config.yaml
n_layer: 14
d_model: 96
n_experts: 96
experts_per_token: 4
d_expert: 48
d_shared_expert: 0
activation: "swiglu"
moe_layers: [1, 2, 3, 4, 5, 6, 7, 8, 9, 10, 11, 12, 13]
router_score: "sigmoid"
normalize_top_k: true
routed_scale: 2.5
balance_loss: 0.00854
balance_bias: false
init_std_router: 0.0186
lr_router: 0.00102
n_head: 2
n_kv_head: 1
head_dim: 64
vocab_size: 9630
norm: "layernorm"
norm_place: "pre"
norm_eps: 1e-06
positions: "rope"
rope_base: 1000000.0
rope_fraction: 0.75
qk_norm: false
attn_scale: 0.125
tie_embeddings: true
parallel_block: true
init: "uniform"
init_std_qkv: 0.0733
init_std_o: 0.0635
init_std_up: 0.0733
init_std_down: 0.0518
optimizer: "soap_variant"
lr: 0.00589
lr_mult_qkv: 0.7
beta1: 0.95
beta2: 0.95
lr_head: 0.00775
grad_clip: 0.5
warmup_steps: 200
schedule: "wsd"
decay_fraction: 0.276
decay_shape: "exp"
final_lr_fraction: 0.0
batch_tokens: 65536
seq_len: 256
doc_mask: false
train_tokens: 227500000
steps: 3472
dataset: "wikipedia_en"
Below are experts of layer 7 (counted from 0) of a mixture-of-experts language model. Rows are named router (the router's row for the expert), down (a neuron's output weights, with its number) and show model dimensions 0-95. Each number is 128 + 24 x the weight over its row's rms, rounded and kept within 0 to 255.
Before each expert's rows: "raises" lists some tokens whose logits its average output raises strongly, later layers aside. This comes from a sample of Wikipedia text that the model never trained on.

# expert 30
raises: "gh", "ite", "sh", "ber", "ic", "ites"
router [122 134 103 127 117 151 112 125 155 114 131  83  96 108 139 153 110  93 137 153 188 127 123  88 137  99 134 116  83 117 133 113  77 127 111 141 142 136 106 119  96 121 130 170  78 143  95 120 135 151 108 123 122 118 115 144 160 145 138 163 124 101 169 164 108 138 144 121 101 143 148 161 113 103 150 141  97 122 112  69 116 135 156 101 170 115 113 130 143 116 113 164 121 118 156  73]
down0 [139 109 110 111 132 156 137 117 159 110 102 103 123 158 162 113 108 107 144 123 125 109 171 173 148 142 120 131 142  64 131 179 103 105 110 186  86 133 160 100 135 173 156 139 130 111 125 150 149 145 144  87 112 137 101 165 124 143 129  97 136 115 130 142 102 129  92 153 100  81 105 132 168 121 149  84 132 136 130 123 157 139 117 140 138 154  93  93 135 125 105 146 129 104 142 138]
down1 [129 173 140  98 137 124 147 135 106 163 136 115 136 149 113 154 158 119  96 134 113 115 130 101 100 126 135 179 122 156 133 126 109 130 189 134 114 112 133 123  97 117 101 134 187 115 120 181 168 158 155 109 118 128 114 156 146 117 148 117 115 130 137 149  99  89 103 110 124 113 167 119  78 117 139 128  88 127 117 178 146 116 106 158 110  79 119 126 125 131 120  93 103 177 146 144]
down2 [114 130  98 105 138 135 151 103 136 153  98 122 126 103  93 109  86 108 110 152 144 135 108 137 126 149  95 166 139  91 137 108 126 114 139 172 128  96 144 102 106 164 150  81 136  91 166  98 131 100 145 134 117 130 126 156 145  85 113 187 189 116 167 126  99 122 134 115 113 143 132 116 100 133 114 126 110 125 142 144 159 125 187 117  85 137 153 118 146 148 131  88 155 117 124 130]
down3 [131 144 122 166 159 137 152 135  98 152 136 102 126 120  84 143 128 132  82 148  99  90 146 117  91 145 131 136 149 149 170 148 118 190 114 107 108 143 146 117 128 154 130 162 135 124 174 122 156 115 125 108 124 164 139 179 114 128  63 113 120 151 116 128 127  88 117 111  79 160  78 115 124 124 142 131 129 111 117 122 132  97 164 128 131 140 104 172 103 140 141  83 116 119 126 131]

# expert 20
raises: " Saf", "ity", "ities"
router [149 134 102  94 107 123  71  87 138 124 165 141  94  87 163 102 154  95 136 171 158 133 107 137 132 115  92 123 102 134 105 124  97 116 127 154 139 132 121  99 106 107  85 128  96 135 135 123 145 136 127 173 173 162 123 146 107 149  99 154 126  88 117 141  92 123 128  77 114 133 144 157 132  98 144 142 137 135 128 108 161 150  97 159 119 132 142 138 106  85 111 133 139 123 175 110]
down0 [141 129 147 158 130 113 121 118 130 123 107 131 125 125 148  74  81 140  92 123 143  80 155 160 116 149 133 169 144 114  70 121  92 118  82  85 138 133 162 133 133 119 120 140 123  74 142 139 100 109 118 126  93 129  94 116 131 197 111 141 142 162 126 115 136 133  99 161 162 133 139 133 122 158 147 148 118 139 125 181 108 129 136 132 147 145 166 149 123 126 151 119  85 153 150 141]
down1 [140  99 157 146  71  77 103 115 119 134 162 144 173 135 141 111 133 126  98 137 131 118 140 120 136 160 153 134 152 136 120 141 122 139 146 159 160 163  99 140 112 129  82 118 154  98 100 139  90 151 144 129 149 137 149 100 147 121 103  75  85 183 129 156 129  73 120 157 134  86 105 127 118 116 125 112 104 141 127 132 133 164 162  98 155 124 124 107 107 159 138  96 129 124 138 151]
down2 [127 123 140 104 147 114 128 161 159 117  81 114 138 117 139 160  97 131 139 107 164 126 155 102 127 136 139 121 134 130 131 138  84 106  97 122 132 103 145 136 130 167 131  78 139  88  81 116 122 126 132 156 139 166  75 149 106 121 149 143 120 137 124 125 108 202 117  80 136  84 141 114 149 133 119 128 108 127 122 141 155 161 141 107  91 161  82 139 158 124 163 112 161 103 108 149]
down3 [101 130  83 118 166 125 132 111 150 150 116 104  80 123 186  74 135 156 145 137 125 123 148 129 119 157 126  97 154 120 176 154  94 153 111 179 137 173 143 132 119 109 122 136 127  79  96  94 138 162 142  98 128 145  98 112  96 109 105 136 120 137 139 106 132 148 143 152 150 185 108  90 160 131 134 136 107 123  92 110 124 143 116 140 142 135 121 148 110 102 107 109 155 147 146 132]

# expert 95
raises: ",", " and", ".\n\n", ".", ";", ".\n"
router [160 121 101  96 125 156 115 122 129  84 142  97 121 128 119 117 115 133 194 127 116 128 152 104 146 134  97 120  98 145  92 127 150 140  78 154 119 105 108 133 135  68  72 107  83 160 108 111 129 126 111 150 154 128  89 127 118 145 145 135 128 106 130 133 132 168 123 134  85  77 147 156 141 157 124 125 128 110 123 125 118 179  89 144 151 110 124 123 101  95 114 143 129 121 157  91]
down0 [165 110 112  98 148 113 158 100  74  79 168 110 133 123 144 120 140  96 157 105  93 134 108 126 142 115 136 140 142 143 132 106 133 130 138 128 133 101 166 175 111 106 147 143 141 160 123 114 107 159 126  78 182 154 133 148 127 116 125 111 143 144 118 123 160 120 133 101 171 122 156 116  94 157  99 140 155 114 131 130 150  86 167  81 134 113 137 151 124 144  95 108  90 158 101 142]
down1 [ 91 148 115 114  78 125 123 121 106 124  87 127 124  95 140 125 129 138 128 154  96 135  96 109 108 148 111 124 118 114 165 123 122 187 129 109 142 142 128 107 156 166 102 146 164 131 161 107  96 130 114 157 126  96 104 139 115 133 139 148  70 155 157 109  90 121 127 176 128 129  90 180  87 145 136 107 125 152 176 141 131 125 111 163  91 107 123 168 152 149 123 131 107 124 147 129]
down2 [107 159 105 129 137 133 128 127 154 132  82 120  91 123 168 137  83 160 126 154 104 159  85 132 132 126  97 137  76  89 123 101 116 122  96  99 115 119 105 100 123 128 153 103 142 150 155 172 155 135 124 134 138 125  94 156 129 128 117 151 108 122  93 124 175 159 138 136 126 157 109 134 106 155 139 109 133 131 139 100 131 167 134 171 136 111 115 132 127  47 154 138 168 108 125 135]
down3 [ 97  99 159 158 154 180 139  99  79 108 154 114 137  80 136 129 114 142 140 146 103 133 137 135 152  81 156 123 120 123 106 130  98 107 143 157 116 125 110  81 148 130  85 135 152 158 179 134 113 126 139 124 130 117 128 116 131 137 132 107 128 128  98 125 150 107 136 106 173  99 117 135 120 109 138 152 109 136 111 148 151 106 132 130 174 162 155  90 185  74 116 117 141 144 139  90]

# expert 16
raises: "ott", "ooth", ".,", "ike", "ot", "ell"
router [107 107 114 126 118 134 130 131 109 112 138 116 140 129 155 132  99  97 163 177 157  95 108 129 139  54 127 125 106 164 141 123 126  94 140 149 105 144 116 108 175 155 142 131 103 165  86  98 154 157 132 132 122 129 117 120 135 142 128 195 144 104 173 143 112  98 101 109 117 132 182 160 131 130 106 111  95 121 109 134 120 139  96 124 137 117 119 104 163  96 130 114  89  94 138 105]
down5 [135 140 109 117 113 163 103 137 133 161 132 133 163 116 115 162 178 122 149  70 113 145  89 151 127 121  78 152 160 141  93 134 130 102 111 126 122 129 129 141 144 109 178 153 112 136 131 147  85 132 164 134 172 110 112 162 146 146 136  80 129 178 131 112  91 102 106 117 121  67 106 151 107 143 159 110 148 134 142 113 113 139  93 137  96 126 150  95 130 113 147 124 127 154 124 125]
down6 [144 147  69  68  88 121 145  85 148 121 146 119 133 169 146 135 163  96 158 119 152 160 122 130 133 135 158  86 120 126 117 141  98 117 132 152 146 140 157 142 124 121 155 119  89 142 118 114 156 128 148 112 151 121 125 166  83 168 144 144  59 161  92 127 119 135 132 118  95 137 125 114 111 143 108  88 148 134 140 152 112 151 166 144 105 117 142 154 101 120 100 116 140 138 119 101]
down7 [ 84 124 136  90 116  85 148 136 121 144 154 138 101 119  92 135 100 178 120 126 106  93 123 163  77 132 145 116  99 119 167 122 121  95 114 134 136 162 161  97 116 131 155 139 147 162 124 104 113 133 185 120 122 154 162 113 154 145 122 127 123  97 163 117 116 156 126 135 137 145 134  98  94 116 134 154 135 154  98 137 117 112 146 104  90  87 133 177 143 159 137 149 106 166  99 145]
down8 [116 142 114 122 102 111 143 162 128 113 136 150  94 184 140 107 125 120 148 106 146 164 112  83 135  96 109 140 114 129 110 129 142  99 126 216 154 119 137 149 175 103 177 101 115 100 129  99 121 130  76 112  94 121 112 129 107 141 166 149 115 112  99  87 126 143 149 124 155 123 129 163 121  98  95 112 101 139 149 121 108 180 127 147 127 122 136 133 137  96 150 142 135 110 130 139]

# expert 67
raises: "o", "om", "op", "os", "od", "ol"
router [125 112 132  93 109 103 129 130 142 120 135  99 104 118 129 158 157 131 147 143 159 103 153 101  96 110 139 129  77 173 103  93 124 121 102 140 121 103 113 143 123 149 120 154  80 129 103 109 161 169  92 145 143 142 136 140 119 149 135 124  92 141 170 133 133 148 100 102 137 121 147 114  87 130 154 106 133  77 115 101 184 149 110 100 106 104  90 156 138 116 113 123 118 134 197 130]
down0 [127  97 121 158 109  87 142 151 133 145 100 120 110 136 107 130 144 168 150 106 166  80 126 146 158 122 129 150 172 138 112  97  98  71 124 123 156 139 142 166 109 123 132 140  96 118 169 132 133 117 125  96 116 128 122 110 158 123 173 154 164 103 125 161  92 145  81 106 148 107 102 178 132 104 114 130 119 110 120  84 122 110 127 139 118 139 141  72 154 140 172 117 117 132 130 115]
down1 [122 111 146  76 140 124 132 133 107 107  98  85 133 116 136 150  83 118 140 128 147 119 143 181  89 137 129 167 139 166 156 117 175 159 114  97 118 117 123  99 117 115 135 164 115 112 130 123 107 115 103 143 158 137 120 139 154  88 130 129 120 161 176  48 133 105 130 151 133 147 117 155  98 129 140 141 112  96 156 134 131 112 115 106 142 107 109 115 128 155 125 133 157 125 144 194]
down2 [141 164 122  78  80 191 135 129 117 124 119 147 103 126 122 143 130 138 136 132 144  94 143 168 114 155 149 117 106 128 122 145 124 142 132 114  93 134 173  97 126 126 116 125 106 144 147 122 130 119 105 107 145 104 118 155 150 159 133 148 102 112 116 171  96 111  76 110  97 127 147 119 144 138 174 143 179 101 162 143 102 139 118 136 128  83 134 133 155 136 130 128  80 104 155  67]
down3 [166 156 110  79 141 164 128 146 147 169 135 136 128 148 124 135 150 101 178 160 151 154 164 102 134 126 108 158 121 103  93  97 151 181  90 106 171 113 116 116  87 126 151 118 111 107 116 108 123 146  93 170 116 121 132 114 125 108 127 158 135 161 128 124 142  86 182 113 119 143 152 140 102 140 124 124  99 106 164  99 140 132 116  98 112 130 103 147 124 165 149 116 147 128 130  95]

# expert 52
raises: "nd", ".", "th", "uman"
router [100 148 111 119 107 142 108 152  99  87 108 122 133 116 148 164  98  94 125 142 128  88 170 107 119 135 125 141 125 171 132 142  99  85 104 149 108 131 102 109 136  94 111 136 115 149 171 129 115 171 114 129 129 121 169 174 125 165 127 146 112 118 166 126 135 100 154  82 100 122 173 175 103 146 137  94 117 102 128  96 138 117 129 148 115 116 113 113 159 122  91 140  82 105 143 110]
down5 [101 132  93 134 116 148 132 168 133  72 131 121 143 169 126 145 126  98 118 107 135 100 139 124 133 127 163 128 117 139 131 115  99  85 149 143 183  88 116 119 124 101 105 125 102  99 194 137 114 127 116 129 164 109 117 135 128 153 160 165 162 151 151 130 140 142 119 124 101 145 119  95  83 153 142 127 118 131  88 145 153 109 126  99 171  85 113  92  95 161 111 111  92 132 138 126]
down6 [124 111 122 113 155 168 133 121  94 136 112 123 131 167 116 113 151  99 158 120 181 105 133 129 137 100 141 159 108 104 100 141 144 152 107 128 134 129 123 109 112 140 107  76 116 116 151 138 129 123  91 160 119 101 143 122  97 121 174 135 119 120 132 128 169 123  86 128 154 187 134 140 160 167 179 127 101 148 131 112 135 179 110 142 102 123 155 129  94 157 112  98  85 176 112 136]
down7 [177 114 131 152 106  99  88 178 133 103 150 110 144  89 123 103  91 131 163 178 137  85 115 139  95 139 128 122 127 127 106 121 155 131  99 151 141 136 144 162 124 114 147 143 101 116 104  95 186 151 141 128 124 119 152 125  81 116 131 124 124 154 160 158 103  85 163 138 140 108 109 168 140 126 150 126 109 138 154 167 149 172 106 115  97  93 116 120 118 115  95 128 142 130 143 131]
down8 [118 128 140  88 133 129 126 130 119  96 123 112 169 184 113 129 105 101  91 112 112 108 104 136 122 151 141 157 129 155 139  85 131 137 128 148 108 131 141 122 164 142 151 106  60 150  83 129 129 166 146 124  77 158 116 181 142 151 100 146 124 112  96 134 149 138 109 125 178 121 152 149 155 119 112 110 117 101 109 125 149 134 151 122 149 162  84  98 130 159 106 132 168 106 138 114]

# expert 71
raises: ".", ",", "s", ";", ".\n\n", " |"
router [131 109  75 130 101 137 103 121 104 103 123 141 116 131 139 152 134 144 124 125 156  94 162 104 108 126 103 114 151 145 114 140 107 134  91 139 134 117 120  85 151  79 137 144 127 131 154 118 139 168  61 131 139 141 155 145 132 179 139 156  97 122 162 140  97 110 145 104 106 132 160 188 123 117 127 134 111  82 134  65 119 138 141 120 138 120 119 122 121 105  74 136  85 143 132 114]
down5 [157 111 158  95 126 130 168 123 133 106 120 106 100 164  76 133 103 118 114 121 132 143 147 153 140 106 129 110 104 104 164 113 138  94 128 163  96 126 149 105 100 164  87  87 141 157 138 151 107 130 149 144 130 149 169 158 158 121 129 115 158  88  97 116 123 114 130 149 151 113 127 131 120 130 140 102 135 142 125 168  77 180 117 146 106  87 137 165  76 148 139 144 127  92 118 119]
down6 [139 140  94 123  86 126 102  94 132 106 120  64 128 158 111 114 135 112 111  91 166 100 158 131 116 133 173 163 153 162 117  91 133 119 120 139 114 167  89 142 109 138 125 101  90 138 102 121 106 161 121 153 133 130 158 184 117 142 117 167  97 111 104 132 114 126 147 140 137 105 156 139  93 145 147 114 139 167 120 114 145 155 155 111  97 111 106 132 153 180 124 141 120 101 153 141]
down7 [123 143 104 141 131 160 183 169 137  90 110 148 198 139 136 134 121 116 114  94 156 100  94 120 124 140 112  99 169 118 135  94 151 118 140 178 149 114 136 115  90  99 149 123 144 128 166 145 100  92 138 153 141 105 150 137  68 144 112 118 147 135 143 101 135 115 112 153 138 132 126 136 127 176 116 124 132 165  87  97 125 129 114 133 133  81 121 139 109 119  91  99 110 126 141 100]
down8 [177 157 105 148 122 161 114  99 135 101 116 135 161 125 113 112 150 130 108 131 133  85 144 108 134 146  95 108 108 187 154 127  94  98 165 136 114 121 102 162 125 126 152  97  98 112 118  99 158 122 115 109 145  99 137 149 161 161 161 114 140  98  74 101 149 109 177 139 161 120 140 139  96 134  95 136 140 125 148  98  86 123 139 130 101 141 169 144 132 142 158 123  98 149 147 130]

# expert 50
raises: "ense", "us", "as", "ur", "os", "ok"
router [105 144 126 127 132 126 119 160 136 124 136 134 129 102 122 164 136 130 157 148 118 140 179  86 130  82 114 131  58 133 151 116 113 121 155 117 125 147 119 116 143  94  85 132 107 130 130 111 146 141 106 135 128 163 107 117 129 126 137 152 104  97 148 133 115 136 101  79  97  87 176 155 101 117 108 125 129 145 142  71 176 185 139 136 126 147  99 125 153  90 109 162 125 104 157 121]
down0 [112 115 102 137 127 166 137 132 125 126 131 116  97 143 127 149 128  73 121  71 134 123 127 144 137 141 143 131 186 116 115 133 129 122  99 140 163  85 141 175 117 108  93 142 128 114 117  87  95 117 136 130 155 111 141 144 144  88 155 101 143 117 145 133 156 122 138 117 109 106 138 137 176 158 118 139 151 166 147 135  79 116  83 113 141 137 117 150  91 151 154 186 122  81 109 157]
down1 [145 111 123 132 134 128 123 137 154 143 133 167 120  93  98 126 156 169 105 124 108 120 119 129  84 161 151 115 190 127 144 153 118 107 106 104 129 109 168 145 134 117 106 132  96  81 114 125  94 110 130 115 100 156 117 125 123 144 129 151 103 130 108 210 115 152 157 125 120 128 107 164 179 103  91 115 159 112 138 150 105 150 139 158 126 112  81 117 152 124 117 159 111  90 138 138]
down2 [127 140 110 138  85 157 194 100 158 122 137 145 128 125 162 130 174 171 136 137 109 110 112 132  87 121 113 149 102 143 102 120  91 116 138 149 103 148 109  85 118 144  93 134 166 140 148 118 125 135 140 138 131 145 161 129 148 141 143 119 122 104  91 133 153 110 137  98 122 161  95 125  95 130 142 167 132 119 128 108  85 201  94 138 111 175  80 118 116 115 125 134 115 125 112 116]
down3 [139 148 111 158  69 116  94 144 124 114 144 115 132 120  90 104 122 150 105 110 140  95 150  74 153 161 148 156 111 150 109 137 132 120 156 157 172  94 144 142 177 146 143 142 112  93 134 126 130 143 139 142 140 144  99 112 146 183 135  63 116 117 107 143 137 123 135 135 101  88 144 123 145 171 136 133 129 130 139 100 140 109 127 120 146 160 119 105 129  86  81 156 158 140 146 110]

# expert 76
raises: " the", " this", " these"
router [120 107  86  86 121 171 105 114 127 150 139 122  94  98 177 130 149 123 125 138 129 118 134 109 135 103 118 136 103 139 131 146 128  67 128 136  91 159  98 142 167  91  69 111 121 152 163 109 158 132 113 139 128 120 139 136  89 204 128 142 132 127 145 142  98 131 119 124 111  92 126 154 135 104 147 120  79  95 165 103 130 141 154 142 122 116 144 132 133 102 124 152 105 107 161 142]
down0 [125 138 167 135 120 154 127 188 129 123 166 184 141 117 134 134 100 100 135 165 130 110 126  67  80 118 134 114 110 147 146 139 123 113  97 111 139 113 106 100  89 122 156 137 106 129  84 128 141 164 119 116 148 109 165 161 117  93 144 126 149 129 116 128 131 114  89 111 136 156  94 159 175 126 154  98 180 103 115 154 112 129 164 139 115 107 142 141 129 121  98 102 100 146 125 113]
down1 [141 171 146 119 147 107 162 130 145 138 109 158 153 129  91 133 108  93 121 129 136 117  73 146 134 121 105 133 102 119  92  95 179 113 130 121  94 156 134 148 151 132  81 102  85 124 147 127 147 119 110 129 120 134 173 117 135 172 136 167  99 128 100 136 188 108 182 144 139 135 148 139 114 145 132 164 116 158 114 118 142 125  96 127 124 126 159 102 102 153 132 128  79 108  99 145]
down2 [104 127 158 123  69  97 132 104 129 169 159 146 120 152 128 108 140 104 132 135 143  87 121 122  96 113 134 130 158  85 159 126 125 102 147 151 132 181 143 105  86 115 110 134 132 118 109 105 122 163 159  85 125 108 123 111  95 119 133 118 144 113 139 149 145 155 167 130 122 135 106 110 182 115 157 122  66 155 157  89 118 134 118 106 145 137 157 108 122 102 138 158 166 140 138 167]
down3 [165 124 130 170 149 146 109 125 135 156 103 175 154 122 158  95 153 114 135 177 122 123  79 172 133 118  75 114 106 112 115 125 130 133 149 118 157 120 109 104  83 110 128 102 115 151 122 131 138 132 111 115 135 140 128  99  98  68  90 122 120 125 125 120 129 122 110  62 137 149 133 167 169 141 166 129 152 118 153 157 133 127 140 134 111 128 138 103 131  83  98 104 149 152 128 162]

# expert 64
raises: "ired", "ived", "ief", "ood", "al", "iction"
router [111 144 105 100  93 155 153 128 124 132 146 143 108 110 119 145 111 126 185 143 120 144 129 136 109  67  94 106 107 158 126 124 105 138 114 117 105 126  88 124 107 154  89 133 129 115 163 115 135 179 152 155 172 131 138 151 124 142 131 191 127 116 137 147 100 138  75 103 100 124 148 145  72 133 135 117  80 151 120 130 113 144 103 105  93 147 102 119 157 120 113 109 116 164 154 133]
down0 [132  95 149 110 168 163  85 144 110 150 145 135 138 113  94 128 100 120 139 150 160 146 119 139 126 128 145  92 163 129 121 136  96 130 138 175  78 129 129  89 129 110 112 129 160 149 152 157 159 134 104 110 102  87 163 108 127  72 125  93 101 108 173 121 172 121 132 115 115 113 134 121 116 161  98 126  98 179 121 145 140 117 111  91 132 160 105 149 167 115 111 148 145 145 116 134]
down1 [139 133 155 119 140 162  76 107 106 139 129 113 123 128 153  93 152 135 117  93  98 146 109 187  86 142 151 161  89 100 107 135 138 161  95 134 144 158 139 118 142 105 155 150 156 104 135 129 124 142 124 109 160  87 142 147  95 140 105 110 104 151 116 189 176 119 155 126 115 102 114 125 103  93 112 140 167 138 132 145 112 121 111 100 124 125 120 113 123 117 177 120 179 143 113 115]
down2 [ 87 181 120 124 126 134 100 150 138 131 120  65 115 113 135 130 118 178 149 111 135 109 107 156 110 147 159 124 140 136 133 135 128 151 134  98 128 140 141 159 125 159  77 103 151 142 137 102 113 179 131  97 170 114  95 126 130 148 124 156 141 115 177 117  82 131 136 150  84 122 100  97 142 107 134 145 120 137 160 141 133 148 103 118  91 125  82 137 151 181  95 141 140 140 118 148]
down3 [120 156 133 129 106 170 141 118 150 140 139 190  84  99 140 132 111 107 161 151 147 148 134 123 111 123  82 140  97 118 151 110 108 141 131  77  98 129 101 116 140 152 139 132 137 108 105 151 131 125  95 100 155 162 110 166 131 167 144 134 130  80 149 121 170 115 137 150 132 102 104 104 168 154 141 142 127 121 144 130 164 112 102 123 100 121  97 137  99 144 127 106  54 148 145 140]

# expert 14
raises: " ", " their", " the", " her"
router [101 105 118 107 100 174 123 113 110 145 160  94 122  67 116 108 135 126 124 145 148 124 142 134  87 118 127 123 125 124  96 132 147  96 145 135 125 133  69 112 150 150  80 139 119 153 142  80 121 142 124 140 155 116 132 133  87 195 108 155 110 153 135 135 117 116 161 134 142 110 153 133 125 107 129 104  88 136  90 112 142 170 142 102 123  90 110 141 136 134 151 145  90 116 178  97]
down0 [177 129 131 122 154 173 121 145 152 129 117 146 152 109 119 120 142  94 105 125 154 138 129 166  92 157 138 144 164  73 108 135  82 121 113 129 117 107 138  93 121 101 129  72 131 142 149 150 151 135 159 136 113 123 159 108  92 124 124 132 152 113  65 124 116 125 114 131 160 132 122 147 113 130 160 119  62 111 149 139  96  77 137 152 129 161 103 112 175 137 136 147 129 148 128 132]
down1 [ 97 128 141 105 130 142 117 149 119  99 112 120 108 156 129  93 153 131 101 105 143 152 122 160 112 155 154 116 153 118 113 144 122 124 132 101 166 112 126 103  96 115 102 156 110 144 122  97 108 101 156 127 149 118 162  82 186 137 108 136 128 135  99  55 115 156 124 149 164 110 159 145 122 174 134 140 146 159 126 154 119 147 146  84 146 107 135 114 115 115 138 137  70 154 175 117]
down2 [ 90 154 101 108 122 161 108 119 114 115 148 118 103 131 100 144 126 153  92 144 168 158 103 155  98 151 129 133 161  98 136 141 129  96 166 154 129 171 125 148 139 110 102 103 135 193 131 111 139 113 119 151 163 132 126  75 128 178 128 110 108 138  91 112 131 139 143 103 147 149 158 118 138 125 153 128 138 106 105 152 113 115 101  70 153 106 102 135 124 166 161  94 136 136 102 151]
down3 [126 133 112 125 120 132 119 130 106 105 128  64 136  78 137 174 114 100 160 136 103 154 123 120 139 164 155 120 117 149 140 139  99 151 161 103 118 120 143  96 139 135 108 122 100  98 115  92 135 128 127 142 161 138 107  93 101 155 111 133  93 179 133 134 183  94 159 145 125 174 135 122 110 177 160 143 146 126  72 131 143 123 153 128 112 169 135 150 124 108 132 152 168 133 115 120]

# expert 18
raises: "al", "in", "ra"
router [108  98 101 107  87 113 109 150 148 131 159 121 118 118 132 142  78 113 148 141 141 136 149 106 122  93 110 141  83 146 128 111  89 117  88 161 129 119 116 111 160 131 118 175 106 157 124 115 192 201 151 119 144 113 170 166  88 146 132 141 122 106 127 144  79 139 143 108 143 115 133 130  87 142 102 110 123 139  83 128  81 113 128 132 139 127 119 134 127 118 151 151 129 122 151 142]
down0 [118 128 152  98 175  99 134 143 126  90 143 121 141 125 115  65 121 174 122 122 171 126  70 154 119 117 136 125 135 125 115 139 168 110 165 109 142 142 140 118 108 128 120 102 131 157 119 141 115 135 181 100 130 156 164  90 145 153 109 141 143 149 126 144 123 122 173  83 146 144 118 160  63 137  79 140 136 117 102 107 134  93 152 127 118 135 154 105 120 137  90 118 146 138 139 113]
down1 [101 102 120 126 161 144 124 127 151 121  71 151 125 117 117 142 131  96  91  92 144 143 148 161 162 146 139 140 136  94 147 173 120 120 106 116  98 141 137 127 165 101  85 100 151 119 169 129 172 131 124 141 147 115  99 122 124 128 112 118 159 128 128 158 122 163  94 152 112 142 151 191 150 102  94 139 160 133 119 120 103 106 150 127  90 152 146 127 141  85  81 100 112 143 118 103]
down2 [132 122 117 104 114 117 132  88 168  82 128 144 120 145 123 137 147 127 137 135 136 193 151 130  97  66 146 133 148 118 152 140 101 105 132 100  98 123 129 137 182 139 177 111 178 135 108 142 134 161 126 145  90 116 139 141 147 126 125  96 144 122  99  96  95  81 103 161 141 123 127 122 154 149  93 125 143 107 168  89 117 138 101  98 126 108 108 145 115 128 107 145 166 129 140 155]
down3 [ 97 148 135 124 113  90 118 158 172  94 139  98 118 137 138 102 162 108 135 121 112 141 131 138  98 136  97 124 122 105 121 113 119  98 103 163 135 118 126 154 151 134 174 108 110 158 159 146  86 136  78 134 123 180 124 149 120 148 129  90 169 111 110 133 118 126 135 165 139 121 124 135 131 130 153 111 113 116 121  98 104 121 202 161 151 131  76 150  95  98 168 136 130 155 100 123]

# expert 37
raises: "OL", ".", "ER", "RA", "EN", "I"
router [108  61 116  74 122 177 112  95 131 112 171 132 117 109  94 130 115  96 153 142 129  94 120 119 116 134 136 129 100 171 125 113  88  96 125 143 161 120 113 139 141 102 125 121 128 154 120 127 139 162 126 148 148 121 136 172 117 136 127 144 135 106 148 181 118 149 117 107 108 138 178 138 133 132 141 120 112  97 183 115 110  99 125 142  88  97 127 122 104 124  93 132  81 156 150 100]
down0 [119 122 115 133 134 137  79 141  95 176  92 142 122 157 102 119 106 140  78 128 193  66 119 136 125 145 134 108 142  98 115 163 129 127 136 110 114 110 158 133 129 147 123 139 120  96  97 115  68 197 121  95 139 175 153 151 115 132 111 114 121 167 121 124 129 133 114 141 107 125 133 113 132 179 109 179 135 121 133 136 142 131 154 116 124 151 159 144 137 141 123 133 113  96 128 118]
down1 [126 129 107 137 133 130 151 149 187 123 117 134 173 144 129 123  62 114 162 110 136 158 126 108 124 123 105 164 140 131 150 142 132 148  77  45 141 138 108 105 143 140 172 100 136 162  90 102 104 113  81 132 138 166  89 131 141 116 139 146 105 141 151 148 133 121 142 109 105 135 136 145 122 166 129 140 164 144 162 111 103 141 116 107 125 106 116 136 120 144 119  99  85 127 128 107]
down2 [ 77  69 150 140 137 138 145  96 107 154 174 121 167 127 150 168 139 104 124 117 113  77 143 117 111 157 138  98 161 110 112 129 143 167 159  94 146 139 180 148 101 100 159 131 145 103 117 131 134  73 104 132 135 145 121 120 136 149 166 155 114 128 125 165 133 128 148 141 117 132 124 128  82 139 125 145 137 117 153 125 149 158 101 129  68 126 104 101 105 141 138 141 150 115 122 115]
down3 [142  77 111 177 141 135 141 106 135 147 145  95 112 106 138 114 103 101 129 158 149 148 143 157 144 165  98 139  96 141 112  99 113 113 108 121 110 147 125 159 110 134 171 116 129 118 129 155 108  83 126 103 109 160 144  89 124 120 102 136 153 103 136 103  91 114 148 111 132 144 121 108 115 182 144 161 130 152 131 120 130 184 132 109  99 161  79 157 131 125 179 152 152 133 158  97]